config.toml
d_model = 128
router_score = "softmax"
routed_scale = 2.83
balance_bias = false
init_std_qkv = 0.0442
beta2 = 0.98
weight_decay = 0.26
warmup_steps = 282
schedule = "wsd"
dataset = "wikipedia_en"
Below are experts of layer 6 (counted from 0) of a mixture-of-experts language model. Rows are named router (the router's row for the expert), up (a neuron's input weights, with its number) and show model dimensions 0-127. Each number is 50 + 15 x the weight over its row's rms, rounded and kept within 0 to 99.
Before each expert's rows: a language model's description of what the expert responds to; "mostly gets" lists some tokens that are sent to it at least half of the time. This comes from a sample of Wikipedia text that the model never trained on.

# expert 27
Description: Dashes, decimal points and commas inside numbers, dates, scores and coordinates, such as 57.470526, April 28–May 12, 3–1–0.
mostly gets: "–1", "–", "–20", "–0", "–19", "′"
router:32 38 40 62 53 40 53 80 67 48 55 42 50 73 61 46 49 51 73 38 61 49 17 56 71 47 48 31 20 44 63 59 52 54 70 24 60 24 52 61 33 65 71 49 55 71 38 58 58 30 61 53 74 20 49 65 35 49 82 33 40 32 26 65 73 45 32 67 52 36 47 72 52 39 46 54 62 73 75 54 75 55 66 75 53 42 28 41 48 27 32 67 48 38 59 31 47 49 52 38 41 49 61 55 18 55 52 82 34 52 63 54 40 39 56 35 65 71 47 22 18 46 43 44 45 57 48 51
up0:41 80 36 56 31 49 60 52 46 39 22 68 42 70 30 27 48 89 57 60 50 49 36 54 21 57 65 34 37 42 58 47 81 34 67 60 45 36 45 35 39 65 36 80 48 45 85 52 49 46 37 55 30 39 42 45 51 53 13 38 52 58 62 49 63 52 58 40 49 54 41 74 39 66 34 39 75 38 65 47 44 51 49 49 32 75 56 38 39 37 63 56 44 63 38 57 66 45 55 56 43 60 34 51 40 40 68 54 78 44 22 58 32 49 61 36 41 48 36 28 61 54 48 66 43 38 78 99
up1:64 38 53 40 43 50 43 43 31 43 64 40 55 59 42 61 84 70 58 48 66 92 48 86 23 34 60 47 47 39 49 22 36 17 47 38 52 42 24 63 44 41 42 57 49 57 55 35 57 38 53 39 56 36 71 32 61 46 49 53 61 61 33 47 81 21 64 41 65 55 37 42 45 78 47 48 37 34 31 72 50 83 52 44 81 73 49 55 54 61 54 21 59 50 39 48 71 46 44 41 52 39 80 11 54 69 27 54 44 68 34 57 39 61 45 35 48 42 37 46 68 59 42 60 61 22 58 49
up2:33 73 69 83 24 75 51 16 42 39 41 33 68 66 60 40 48 48 23 64 48 39 50 43 40 47 39 50 57 46 29 51 46 49 39 53 55 58 40 45 56 35 09 44 32 60 24 47 41 36 26 43 49 77 30 51 59 63 70 66 81 66 39 41 47 63 76 64 42 52 53 44 40 39 59 35 51 21 66 65 37 49 48 42 41 55 63 84 31 54 38 59 61 52 46 31 37 39 62 42 56 60 59 86 70 29 57 48 31 54 30 54 75 60 60 36 33 21 62 46 43 47 30 63 71 50 56 63
up3:60 56 56 30 35 54 44 45 72 34 76 54 45 68 60 62 55 61 50 57 62 56 62 43 14 68 46 42 68 54 58 74 57 60 44 38 52 53 46 74 51 24 39 42 67 53 54 52 51 80 47 53 43 65 59 15 73 54 44 39 42 66 39 26 63 80 38 28 48 42 42 35 47 72 61 56 22 43 58 39 52 75 41 43 40 46 64 57 46 44 56 56 47 63 62 52 64 43 48 56 57 00 56 51 41 27 44 29 74 55 71 49 72 44 65 75 15 55 33 60 24 44 52 27 41 35 76 28
up4:59 49 28 45 07 73 69 50 61 55 65 39 44 54 30 30 35 32 55 45 28 45 42 58 31 48 47 44 63 41 51 48 63 44 61 67 62 64 34 60 65 37 50 33 85 49 40 88 81 24 47 55 77 63 54 28 68 53 49 34 51 53 65 49 55 53 43 45 47 71 63 67 73 75 53 43 57 36 46 44 52 02 36 35 54 42 67 45 34 73 61 47 34 78 33 34 79 41 63 57 67 38 64 61 56 44 61 59 63 45 61 61 63 45 43 59 27 51 56 72 33 28 66 62 38 40 49 45
up5:67 50 57 39 75 62 32 17 55 49 47 54 32 40 39 57 33 37 46 63 76 51 68 34 55 49 41 60 68 47 21 04 68 54 66 83 49 40 61 35 38 54 44 39 75 47 48 76 57 50 52 51 64 43 68 53 48 48 57 69 50 55 30 50 52 69 57 50 43 27 68 65 62 31 27 37 48 48 49 50 66 73 55 38 60 39 51 56 48 27 54 49 41 47 41 40 35 47 47 51 84 39 35 85 49 47 44 42 78 70 45 16 25 58 67 49 40 44 47 23 70 71 35 28 51 72 31 70
up6:71 31 43 73 95 69 47 33 46 60 49 43 36 55 83 53 24 54 37 39 64 40 54 53 56 51 67 65 67 43 63 42 70 33 61 39 27 40 75 33 60 37 48 86 33 47 72 59 47 37 69 41 29 56 52 29 50 38 66 85 36 52 31 63 49 77 70 28 29 59 37 44 56 62 42 52 71 48 35 18 42 57 50 53 67 47 37 63 39 55 53 44 80 41 35 72 66 64 38 46 59 38 53 66 47 50 36 36 34 47 51 51 33 60 70 63 62 39 46 65 41 74 29 61 30 51 34 50
up7:45 38 47 45 73 38 59 41 75 23 57 36 48 45 26 48 51 57 30 39 38 69 39 40 57 47 35 87 53 55 48 58 46 27 37 52 41 60 59 76 37 56 49 48 50 48 45 27 62 53 49 55 45 27 56 58 47 76 39 44 45 25 39 20 49 62 85 55 82 24 57 54 49 54 39 26 43 56 38 61 50 46 35 43 55 73 41 55 42 54 41 40 48 23 44 43 63 54 36 53 47 19 54 31 28 44 78 54 61 72 59 69 71 62 61 72 39 44 53 56 55 73 84 29 81 56 79 81
up8:39 64 45 51 40 62 48 49 64 40 67 50 41 63 50 53 46 52 52 57 62 22 51 71 54 43 69 63 42 26 46 80 66 40 57 55 61 43 40 49 66 19 60 48 56 56 47 67 32 41 37 58 36 55 39 42 36 51 38 55 44 64 38 46 55 88 90 73 56 45 64 75 44 67 93 35 69 55 31 70 33 36 41 34 52 63 49 52 48 73 64 62 32 41 27 41 32 29 82 38 57 66 29 46 55 53 24 60 64 59 53 32 48 18 40 49 25 53 42 61 54 44 24 60 38 78 21 47
up9:31 54 66 61 66 51 47 45 48 69 56 39 50 59 34 44 35 69 75 52 63 66 80 63 33 42 42 59 74 24 66 32 67 58 59 62 52 27 46 43 48 48 67 54 77 26 47 42 43 41 51 51 36 46 47 28 64 73 44 30 68 38 71 42 52 35 07 51 48 52 46 51 44 52 35 45 48 57 44 86 38 70 28 25 53 49 61 65 52 47 73 54 25 60 34 50 48 39 33 63 67 40 25 52 41 42 53 62 44 82 29 60 38 68 24 77 51 55 51 38 67 53 39 55 04 63 68 40
up10:60 36 51 65 59 79 57 25 42 46 55 58 54 46 40 52 49 74 27 51 79 72 18 41 38 29 49 64 28 40 93 54 29 31 27 63 57 62 34 57 45 49 44 49 42 40 72 41 70 31 45 34 57 40 61 39 53 46 42 65 36 57 58 54 50 38 49 50 30 43 66 60 70 39 40 47 59 40 53 49 59 74 63 52 56 49 48 23 48 64 57 37 56 53 14 56 74 37 46 53 66 37 54 50 78 26 63 44 32 66 30 38 42 44 54 23 47 54 37 63 71 68 21 49 31 80 70 88
up11:34 50 44 41 42 56 63 51 44 43 39 35 45 53 82 48 79 29 41 54 41 41 58 00 50 65 44 48 62 36 29 77 52 43 49 67 17 61 58 47 47 39 36 45 61 51 49 39 44 57 21 61 61 46 32 60 32 64 54 36 23 54 38 42 46 66 72 33 71 50 62 70 38 67 59 69 58 55 48 34 36 32 33 42 61 58 47 45 58 55 46 59 72 58 57 21 52 32 58 52 42 66 50 15 81 78 40 49 34 40 57 71 31 60 53 99 55 58 38 39 63 65 50 57 67 66 37 65
up12:86 32 32 39 46 64 45 68 08 51 48 57 77 44 28 39 37 51 38 14 38 69 49 45 50 47 33 45 66 61 74 69 41 38 17 68 66 80 27 36 61 26 37 14 39 75 73 41 33 59 62 57 64 53 52 66 37 56 42 77 37 50 54 51 54 56 58 44 44 77 60 38 53 52 61 49 49 52 43 58 30 77 39 59 47 39 66 32 42 35 44 56 23 62 58 47 55 57 43 77 64 40 61 63 43 38 43 47 49 37 67 80 57 43 55 57 31 44 50 50 49 64 34 26 49 36 51 37
up13:62 35 49 16 51 44 46 34 64 28 41 27 53 47 36 46 33 65 33 58 39 47 38 70 49 45 34 24 28 37 47 70 46 42 42 66 55 57 72 77 61 44 73 68 58 62 54 56 33 62 41 35 49 81 31 48 73 35 37 30 52 73 58 30 57 68 27 47 45 65 49 48 62 60 57 64 82 53 59 67 79 79 31 44 51 61 35 64 37 54 43 51 23 45 73 36 57 49 69 44 48 52 69 48 39 67 64 67 57 78 33 59 54 57 61 44 17 18 42 32 57 49 40 58 55 38 82 50
up14:26 27 67 33 48 35 50 53 37 67 62 40 65 63 43 62 32 50 63 48 22 48 67 70 19 71 56 23 44 42 28 68 62 36 50 46 54 41 49 71 45 32 44 46 57 68 56 21 46 49 14 62 76 36 55 63 35 45 42 74 47 44 64 36 40 64 56 40 66 57 64 31 29 63 56 42 42 61 37 56 36 43 45 49 41 57 49 70 74 73 49 53 55 60 47 16 37 23 58 49 47 44 51 12 65 42 45 70 95 54 54 63 69 63 46 76 42 60 32 47 47 41 39 54 52 64 79 60
up15:67 61 55 77 34 32 36 22 22 53 61 75 55 49 65 54 49 70 45 35 36 66 62 37 43 30 41 61 42 50 57 73 55 39 43 43 80 21 31 60 56 76 71 30 71 73 53 36 67 39 34 73 35 52 72 50 28 44 64 74 50 54 48 32 75 45 63 49 68 46 60 22 58 78 41 45 56 67 41 40 46 71 13 52 55 61 54 54 47 58 49 53 38 57 61 33 17 67 41 48 47 47 28 51 28 24 56 52 68 46 47 44 36 60 45 41 58 43 20 24 47 65 42 67 63 50 59 45
up16:35 37 41 60 54 59 49 42 52 40 54 64 63 59 50 29 56 49 48 44 52 44 57 49 36 69 48 67 42 57 23 30 35 47 33 21 54 36 45 52 68 63 02 56 45 30 44 49 46 61 38 34 79 58 36 48 40 75 21 69 42 65 45 51 50 59 61 54 73 76 70 31 77 48 38 46 62 27 32 51 57 41 31 38 38 56 45 32 81 53 34 31 81 35 33 53 64 41 46 37 42 57 38 32 61 36 59 57 60 45 61 58 78 44 52 73 44 51 64 57 60 39 38 71 76 88 74 25
up17:28 40 48 45 17 43 82 60 30 49 33 48 70 39 68 55 40 77 28 50 52 38 51 36 58 35 08 66 45 37 61 08 53 51 61 38 71 74 55 58 23 59 33 19 48 57 45 30 56 31 48 50 74 45 67 54 56 66 29 46 58 69 48 53 48 35 46 64 56 56 38 44 51 44 36 46 48 39 54 64 60 56 48 34 43 66 55 53 51 38 60 55 63 56 69 55 64 40 42 62 62 46 71 28 34 03 56 63 91 40 54 68 68 55 29 52 58 49 37 57 41 67 74 60 44 29 53 62
up18:26 06 59 47 51 63 49 40 78 59 54 32 90 54 56 50 45 47 66 49 52 28 49 70 44 39 47 57 53 48 50 14 54 37 42 36 63 31 50 56 69 45 78 71 58 47 36 44 45 38 48 39 43 58 61 42 93 24 42 43 44 39 73 34 41 24 53 58 53 52 42 50 64 44 58 53 63 47 53 70 40 43 37 22 73 44 41 56 35 75 58 54 21 48 64 75 58 36 42 71 56 24 45 57 65 56 56 42 49 47 47 34 60 84 56 52 35 47 46 74 90 55 67 30 68 53 52 55
up19:31 62 51 51 70 00 49 49 86 49 37 57 52 46 37 53 73 43 48 47 59 46 61 39 64 52 76 51 62 34 69 54 61 52 34 67 47 62 62 25 41 56 46 52 48 49 48 34 60 55 56 30 68 51 51 54 45 44 29 52 55 46 38 44 70 49 57 51 63 35 41 51 44 44 46 43 53 19 35 66 36 28 46 31 67 51 46 28 10 41 74 42 69 54 59 70 63 59 52 46 61 52 55 76 63 23 53 61 27 47 58 66 58 64 77 60 55 45 25 29 55 40 69 37 47 86 06 27
up20:75 58 44 67 52 37 48 81 46 44 44 53 19 50 26 63 75 44 66 33 52 45 33 45 63 41 34 37 67 61 61 66 45 42 50 89 73 62 32 65 30 39 67 58 54 28 78 49 62 37 54 26 53 66 41 46 45 38 66 45 43 35 35 74 47 62 62 39 63 61 59 56 35 72 61 91 52 56 41 44 70 45 25 55 44 73 58 13 40 58 72 24 35 69 30 38 46 39 62 51 53 49 59 47 60 33 64 27 41 70 43 47 66 61 55 31 43 30 44 53 49 78 39 49 35 36 31 51
up21:45 46 45 39 61 63 38 35 41 29 59 50 22 51 93 56 38 42 71 47 31 51 46 51 55 51 33 32 55 51 69 68 57 61 42 51 62 41 47 24 50 43 70 58 30 42 51 31 46 62 57 37 28 64 48 24 83 48 63 60 65 43 55 63 71 85 69 45 41 19 34 45 33 49 33 55 18 40 79 53 43 44 38 39 55 80 49 35 59 52 48 58 64 53 46 71 38 60 38 73 88 17 51 49 82 44 41 30 52 44 53 66 53 63 47 56 35 54 61 74 48 62 56 43 45 32 26 31
up22:44 52 62 60 48 32 41 51 32 37 61 39 31 54 50 36 58 61 39 40 35 53 78 70 59 36 52 75 36 67 74 31 70 36 38 44 84 45 76 62 69 62 63 60 77 40 44 51 48 47 39 47 33 55 48 31 55 39 60 47 71 26 81 70 18 35 70 47 55 35 57 51 43 68 27 53 30 39 50 69 23 56 26 58 79 71 54 60 50 46 61 62 33 40 17 59 35 49 71 42 67 64 25 56 52 75 47 61 36 42 45 56 55 58 45 55 43 42 28 20 36 40 76 50 53 70 38 33
up23:52 36 68 40 73 29 64 41 37 65 60 47 57 29 50 57 30 37 48 50 49 64 43 77 18 48 23 37 50 50 31 48 54 34 86 59 62 43 22 66 42 47 58 46 65 35 54 77 62 41 49 61 51 54 73 46 46 66 47 58 90 72 61 50 50 55 75 67 67 66 45 49 60 48 42 38 27 47 52 28 50 49 23 71 38 60 54 45 59 48 67 37 54 30 48 41 76 37 26 60 48 49 77 53 38 56 32 53 34 63 58 68 25 55 22 56 82 37 52 37 61 41 61 51 24 22 45 80
up24:22 65 61 70 29 35 53 39 54 50 38 57 44 50 49 49 42 81 61 75 58 71 52 59 22 60 52 62 57 43 45 49 36 36 25 43 84 67 57 62 23 55 41 58 24 48 69 37 35 48 14 71 62 50 30 37 51 67 27 71 49 78 40 80 38 35 59 46 44 48 39 47 54 68 51 28 33 57 46 67 56 41 57 58 52 60 65 50 33 56 54 65 61 19 48 67 35 37 61 56 73 38 54 02 61 41 58 49 76 47 29 64 65 51 57 59 62 45 34 47 63 69 62 45 43 46 21 55
up25:36 23 46 53 08 48 57 62 41 41 39 55 72 64 52 40 60 84 72 71 46 53 44 27 35 56 38 64 64 53 18 29 25 42 62 42 44 55 62 24 39 82 35 34 69 54 78 58 46 25 22 55 43 50 47 28 33 81 39 19 45 56 43 61 31 80 73 61 49 59 49 49 61 36 48 72 51 50 52 62 48 37 39 53 67 48 74 59 51 33 54 60 46 39 66 37 57 36 38 75 34 50 56 62 32 59 69 46 65 50 48 47 58 64 30 54 46 38 68 53 75 55 59 23 43 31 56 54
up26:48 75 49 50 35 52 18 34 22 68 54 60 72 45 37 26 51 55 53 46 69 47 88 67 48 53 49 44 62 40 39 27 66 42 43 60 48 41 27 60 55 58 56 41 71 65 20 57 64 26 33 62 50 76 35 09 39 68 59 61 54 50 37 56 67 42 48 39 57 25 61 52 33 33 69 60 61 29 55 42 71 53 43 39 60 50 39 52 30 42 99 51 43 57 70 44 39 55 38 86 62 50 60 68 50 54 18 70 53 57 47 37 35 61 51 47 67 53 39 33 50 52 27 27 55 62 44 54
up27:49 47 17 70 38 38 67 45 14 42 60 45 34 17 40 48 53 46 43 47 46 63 50 55 56 48 60 62 54 57 25 60 56 52 59 26 35 35 65 55 31 48 83 65 29 40 92 67 72 43 30 49 53 42 29 54 45 51 50 71 32 43 59 51 49 49 37 38 56 22 61 77 59 61 41 74 63 22 47 66 14 67 40 49 48 43 36 66 20 54 58 44 68 35 41 57 46 58 53 31 43 46 32 68 64 59 46 76 45 43 57 46 66 66 56 45 50 69 67 70 57 51 51 37 63 18 26 74
up28:13 68 73 46 54 46 67 23 62 47 80 48 40 40 49 36 66 61 19 61 54 70 61 44 25 60 42 25 54 66 49 61 60 28 46 62 80 61 52 59 67 51 53 39 53 76 35 65 36 46 58 25 61 48 49 56 49 54 39 51 66 30 47 59 18 54 59 50 34 60 45 39 53 40 51 54 14 83 45 42 21 42 29 31 33 50 51 60 52 25 56 32 40 47 67 48 44 46 32 42 63 18 57 53 57 75 67 71 59 61 32 60 44 64 35 73 57 48 50 40 30 50 67 29 79 47 58 69
up29:16 43 45 67 45 40 54 41 79 62 47 40 72 48 33 57 65 76 29 56 66 49 50 33 50 45 66 46 57 41 54 38 48 74 53 43 45 76 61 16 51 61 70 47 77 59 68 46 72 61 45 55 66 32 44 67 66 65 43 50 40 59 55 70 11 41 56 35 34 76 66 38 51 32 28 35 76 32 36 49 26 64 36 37 61 46 36 32 66 52 66 51 71 42 49 66 51 74 60 74 48 51 35 60 50 57 49 60 31 29 49 56 28 31 67 57 17 47 20 32 62 66 61 37 48 70 44 49
up30:75 58 46 31 47 40 50 43 37 42 44 60 51 58 31 45 47 24 41 43 52 57 50 58 58 45 32 54 52 71 62 60 77 47 59 31 69 52 68 43 21 42 71 33 52 50 46 60 65 53 39 33 50 48 80 53 50 57 48 55 52 52 43 23 46 86 48 41 50 54 75 52 46 49 62 36 39 50 35 50 47 59 50 36 39 50 47 49 37 62 69 28 37 74 68 45 55 40 44 85 77 39 25 86 44 59 25 57 39 58 28 87 65 71 18 35 51 45 32 56 53 20 92 26 55 40 48 77
up31:29 32 19 17 42 49 44 53 32 38 38 64 73 59 67 76 42 63 46 43 31 52 29 71 51 52 29 66 40 77 61 37 48 48 46 25 47 51 48 39 28 51 51 35 49 71 57 25 51 62 57 51 76 71 31 42 32 36 52 31 50 51 57 38 20 61 84 66 53 40 68 31 43 46 85 20 62 44 52 51 56 56 57 66 46 72 57 47 36 55 88 48 61 37 38 59 50 53 19 55 70 44 63 62 40 45 68 70 49 55 53 89 74 53 58 37 51 43 52 53 30 32 56 39 51 38 54 53
up32:42 55 42 55 57 51 57 54 57 54 44 74 53 27 55 44 57 44 64 75 46 44 44 49 65 52 12 49 66 38 38 34 11 36 71 55 61 37 43 70 24 58 43 68 22 34 73 33 65 54 36 62 60 51 12 57 28 49 45 52 65 37 51 68 48 59 58 51 40 57 36 68 69 46 46 41 77 50 55 63 49 45 36 53 62 61 63 45 43 62 57 51 77 38 61 89 73 31 21 63 51 58 49 18 71 44 30 60 44 49 46 45 47 73 42 31 38 64 43 67 40 29 16 65 31 36 71 62
up33:28 24 35 49 36 50 50 47 57 47 42 59 74 35 34 56 59 33 28 38 66 41 39 54 36 29 50 56 47 28 36 63 60 98 51 53 65 41 86 69 38 69 33 54 54 32 57 36 53 45 51 61 49 43 45 48 53 36 34 59 49 37 56 81 48 87 52 26 57 44 39 54 80 53 69 23 58 62 40 60 47 77 58 33 60 29 64 80 30 50 31 35 20 66 61 67 51 46 40 62 66 60 42 51 52 32 36 51 61 62 41 83 66 64 59 29 49 52 61 54 68 53 41 53 35 26 49 69
up34:27 28 54 62 70 36 51 34 50 65 67 39 45 69 42 58 79 37 32 53 55 56 35 49 51 61 57 31 57 55 41 49 70 49 60 50 64 51 66 60 54 47 43 46 82 49 59 28 42 40 49 32 56 74 38 52 56 41 34 48 67 48 38 61 61 43 30 46 48 34 47 40 78 31 86 48 41 42 61 60 35 77 57 44 35 69 50 65 56 67 40 52 27 15 20 28 61 71 47 48 50 34 51 96 68 42 30 56 48 54 60 36 17 52 20 18 46 70 70 42 46 65 73 41 44 63 56 45
up35:31 38 47 27 40 48 73 49 44 62 61 73 32 39 52 20 57 41 43 49 63 27 62 49 29 63 33 57 47 91 40 45 52 43 50 54 41 43 40 46 45 72 61 70 21 53 64 46 81 47 31 40 60 44 38 35 28 50 53 56 65 30 74 51 41 73 55 77 48 54 39 31 50 30 26 60 31 35 64 65 50 37 26 60 63 69 71 50 51 53 58 74 57 71 57 83 51 03 30 26 52 33 25 52 41 48 49 50 52 45 46 42 71 68 75 49 53 50 62 54 74 60 37 32 50 55 52 58
up36:57 47 48 19 43 23 74 37 33 47 90 49 48 59 20 60 69 19 34 67 74 57 50 42 53 58 77 31 46 32 36 56 30 59 44 80 48 61 62 61 34 57 23 73 52 54 51 39 45 41 56 51 36 64 40 41 44 67 55 39 53 78 54 58 62 58 66 43 49 62 57 48 46 45 35 57 46 50 45 39 47 53 23 52 29 57 52 40 51 54 74 30 27 82 42 59 21 68 49 41 85 30 63 29 45 51 43 53 53 73 39 14 60 64 43 42 42 58 38 40 78 35 55 68 61 61 44 62
up37:35 36 42 53 46 58 56 43 58 62 44 32 24 54 57 28 60 31 23 60 57 54 70 49 56 67 46 64 73 40 47 73 52 38 27 54 33 71 74 43 68 53 72 65 56 19 52 57 56 47 55 61 51 62 52 45 40 40 37 47 55 40 35 52 80 65 69 66 69 48 58 43 16 46 32 44 47 32 22 49 44 71 39 63 37 42 58 68 57 53 71 61 54 58 60 65 55 52 34 50 59 57 46 09 47 52 30 35 35 47 20 42 51 77 47 50 59 58 28 40 54 39 45 57 36 77 13 98
up38:54 65 67 50 17 40 57 72 40 62 80 36 29 50 33 60 60 51 60 51 73 54 56 33 31 56 71 65 51 56 53 54 58 70 53 47 50 49 53 55 59 41 31 53 71 33 33 52 48 52 48 77 48 64 35 37 33 30 44 45 63 27 54 02 44 57 44 36 33 35 73 39 66 61 83 39 56 48 34 60 31 41 53 51 44 72 67 75 63 45 59 12 55 81 16 36 01 56 53 29 49 36 56 41 29 38 42 59 50 62 62 53 56 51 45 63 49 53 64 54 46 36 33 53 45 42 72 43
up39:35 29 54 69 40 47 37 48 71 57 47 72 45 67 35 30 84 62 48 62 45 35 72 36 38 34 21 60 67 52 58 45 51 45 34 58 49 53 38 41 50 57 55 38 52 69 73 65 53 47 60 69 53 64 66 55 65 72 49 54 28 46 43 40 55 65 47 52 30 32 49 52 29 30 32 72 30 42 66 65 33 75 54 53 67 63 52 47 17 36 67 20 77 50 54 33 28 54 27 73 56 22 56 35 69 36 38 42 45 57 39 72 42 80 49 13 66 61 61 43 24 35 31 42 55 44 44 38
up40:24 54 27 49 45 37 56 54 62 64 55 45 58 26 40 38 26 44 24 47 63 68 47 77 70 61 61 53 51 40 26 36 42 43 38 68 64 35 50 55 80 40 59 44 31 81 41 34 52 85 48 30 67 38 11 20 57 40 42 55 54 30 38 41 21 37 45 51 84 76 48 39 53 61 75 36 68 66 56 70 51 61 59 29 52 60 68 69 79 62 33 50 62 47 35 46 34 59 60 47 60 49 61 24 67 51 51 35 46 54 51 69 60 63 63 50 49 20 54 43 71 35 38 46 57 58 60 48
up41:30 66 57 42 30 53 42 60 39 65 43 58 59 57 60 30 34 66 57 61 33 41 57 40 39 55 39 66 70 64 53 63 38 23 47 75 52 30 37 51 78 43 65 65 50 51 50 61 36 35 53 42 44 52 64 50 71 58 46 46 28 17 93 45 54 59 26 50 39 42 68 66 61 40 63 28 41 38 51 78 48 40 12 52 59 75 52 52 23 64 73 33 36 31 58 79 41 48 77 31 37 46 29 45 75 42 57 72 36 40 43 67 26 45 32 54 73 36 56 73 61 39 39 39 57 54 29 53
up42:46 49 56 59 69 42 36 58 45 41 46 38 55 50 38 36 74 23 32 41 32 73 73 63 74 87 55 53 80 61 40 54 60 48 47 53 34 53 42 59 36 48 27 66 63 34 49 47 53 53 30 56 42 75 37 52 50 55 64 71 27 54 41 49 56 55 58 43 70 49 87 21 47 40 55 46 12 47 49 71 61 43 52 59 37 45 43 22 41 41 60 65 59 63 31 14 46 37 36 52 49 57 41 71 43 99 39 50 46 33 50 60 38 21 32 68 52 38 35 64 54 37 65 62 67 62 62 43
up43:24 52 52 70 44 43 71 43 32 90 40 26 53 37 18 66 48 45 52 36 67 58 44 49 38 43 59 44 44 38 37 72 52 62 35 60 62 48 28 45 59 56 38 50 52 78 70 73 79 40 69 36 71 27 63 51 28 41 49 61 68 58 59 47 20 51 49 45 32 35 57 57 57 68 94 61 18 57 56 55 59 35 37 65 51 61 45 47 20 43 41 32 27 69 62 34 41 58 55 45 66 31 56 51 39 76 47 29 64 67 55 44 21 66 52 17 49 51 51 53 59 64 50 54 37 30 56 50
up44:62 44 00 61 41 53 40 30 36 47 68 46 47 60 42 63 38 37 53 49 47 70 48 50 48 42 62 46 65 49 73 45 46 22 60 57 57 44 27 56 52 40 69 10 44 77 81 29 27 39 58 43 63 56 56 93 26 66 52 32 61 69 38 40 28 57 53 49 62 74 68 21 55 75 60 54 27 77 39 20 48 67 45 49 70 51 44 52 46 71 44 41 55 56 57 46 66 48 44 69 72 33 54 15 43 44 64 44 46 44 60 57 45 77 48 58 43 50 49 61 48 49 37 29 35 37 51 36
up45:60 54 45 27 69 51 56 39 33 41 60 74 72 61 59 53 68 21 60 53 49 57 59 63 55 73 36 34 32 51 32 19 59 43 31 84 69 52 30 52 64 35 36 43 46 55 37 42 36 60 54 55 39 40 63 34 25 74 62 81 36 43 42 32 49 53 84 46 72 70 58 48 63 86 55 25 56 70 47 45 57 48 48 64 46 62 49 73 55 59 57 61 75 63 44 39 31 68 52 48 33 35 43 32 47 50 34 35 61 42 40 49 39 32 60 45 58 27 16 41 66 12 29 46 69 64 40 46
up46:52 51 69 80 52 60 55 32 32 35 42 62 65 47 39 16 75 74 77 45 48 46 58 30 18 28 62 71 61 40 51 45 61 56 50 50 27 27 72 43 56 61 65 48 55 60 45 65 63 46 47 80 54 54 68 69 48 31 49 39 54 63 53 41 43 48 40 31 45 50 64 41 54 59 88 21 36 62 37 59 39 49 63 62 62 43 75 51 12 52 71 67 49 51 65 21 30 47 32 53 95 52 51 36 35 47 47 37 57 67 57 54 55 69 32 40 62 51 48 36 56 49 27 38 67 25 58 50
up47:55 24 34 50 47 18 23 65 58 30 36 33 38 57 63 45 62 58 83 62 36 78 75 57 34 54 36 38 52 44 63 37 48 46 41 76 58 39 35 50 27 38 48 50 49 43 24 43 35 36 59 34 34 53 77 18 63 77 53 82 45 63 46 55 57 37 54 48 57 24 54 56 66 63 52 30 68 62 60 64 50 38 19 61 79 68 73 33 25 49 72 52 46 60 51 49 42 43 51 54 71 40 78 34 56 49 55 61 47 61 44 51 39 81 50 24 75 46 52 45 34 50 62 49 34 44 52 72
up48:36 27 44 27 74 47 39 35 62 63 40 48 47 57 21 70 49 62 32 51 48 44 32 91 57 66 39 64 37 20 51 38 71 42 35 70 25 34 67 58 29 49 35 88 43 64 18 63 60 64 66 44 47 54 43 64 36 38 67 42 46 61 49 58 25 64 66 25 69 37 59 79 62 49 31 30 48 55 52 31 77 56 52 41 54 58 44 47 42 71 73 49 26 33 66 52 49 60 63 29 56 43 52 53 48 50 29 56 65 48 42 50 35 66 78 21 56 52 41 61 45 60 68 42 73 68 47 48
up49:48 45 44 52 50 64 63 67 25 44 86 29 52 66 59 68 60 71 64 47 33 39 69 74 68 44 68 49 41 48 75 60 73 57 65 47 51 62 59 48 66 39 54 45 38 67 57 70 54 53 83 39 59 68 33 37 42 39 15 43 67 20 42 15 50 47 27 58 59 26 65 66 63 47 77 56 43 53 66 29 60 56 25 30 55 48 35 62 58 46 58 39 61 50 48 42 54 35 79 59 28 33 46 61 55 47 17 46 58 64 36 24 48 35 25 65 32 32 32 52 53 30 57 49 36 39 62 34
up50:63 53 33 55 25 51 50 38 39 46 31 51 60 65 40 45 68 65 43 32 61 63 43 48 53 35 34 62 28 15 51 33 69 60 67 47 29 42 31 73 48 50 74 36 42 70 58 42 56 58 50 45 53 46 66 59 76 92 57 56 71 34 43 61 38 21 67 45 44 54 59 40 49 45 36 62 51 57 37 80 71 60 36 38 48 56 66 40 13 51 21 48 60 55 29 54 46 45 57 22 81 49 50 58 56 30 38 57 71 49 46 28 73 87 42 62 57 48 30 29 59 85 49 67 61 40 38 50
up51:39 41 41 61 35 41 35 58 65 39 55 40 78 47 23 47 44 82 59 55 48 57 36 39 48 37 18 50 53 60 36 20 57 31 57 64 58 58 56 58 60 31 50 62 70 50 43 45 70 41 77 38 12 43 52 22 51 44 50 74 40 38 29 30 55 29 49 61 72 44 48 63 46 57 53 66 52 50 43 44 32 28 42 60 48 66 31 55 25 37 58 54 98 51 53 29 55 63 34 43 58 45 49 51 58 58 94 60 67 36 37 58 83 45 24 69 48 32 61 48 33 56 79 65 59 58 51 49
up52:53 35 19 49 40 46 53 65 40 59 36 44 66 39 45 42 48 32 53 40 32 35 84 63 46 45 59 42 35 51 79 51 35 67 62 59 70 57 53 44 38 74 37 57 66 53 57 57 90 49 53 55 31 75 17 62 60 44 45 62 64 41 42 70 83 64 48 55 56 40 36 58 51 60 24 34 55 45 77 52 51 37 27 38 38 59 52 53 45 32 45 31 57 92 36 61 76 62 67 37 39 52 30 42 56 42 17 46 39 41 60 72 47 52 80 61 43 32 17 45 64 49 82 38 61 57 56 43
up53:19 43 51 35 62 68 57 43 38 63 46 46 64 25 61 52 59 53 50 74 78 26 66 73 28 75 37 64 41 45 45 62 78 58 39 62 63 30 74 46 35 47 24 59 63 47 67 47 52 40 56 58 64 54 21 61 36 26 44 33 48 36 64 61 56 37 47 50 22 43 78 55 64 49 51 35 65 56 47 43 36 88 41 24 46 61 47 64 46 33 61 43 39 44 33 66 44 63 70 71 45 44 37 75 57 39 45 47 42 63 62 67 55 52 47 59 59 49 37 32 52 15 21 60 20 57 82 32
up54:52 53 33 56 55 52 46 61 64 65 37 67 67 60 13 43 63 73 57 64 70 38 33 36 44 51 62 34 76 39 43 31 72 35 49 62 45 46 72 21 48 63 34 39 47 64 67 41 68 41 48 30 52 69 53 76 65 47 45 37 67 59 52 40 44 39 30 40 38 62 40 57 47 70 44 48 54 44 67 50 18 74 43 41 43 52 72 33 08 38 75 64 42 66 39 59 45 67 41 63 48 47 58 81 51 40 64 37 70 58 61 50 24 28 76 43 40 50 19 22 61 68 23 35 36 38 51 43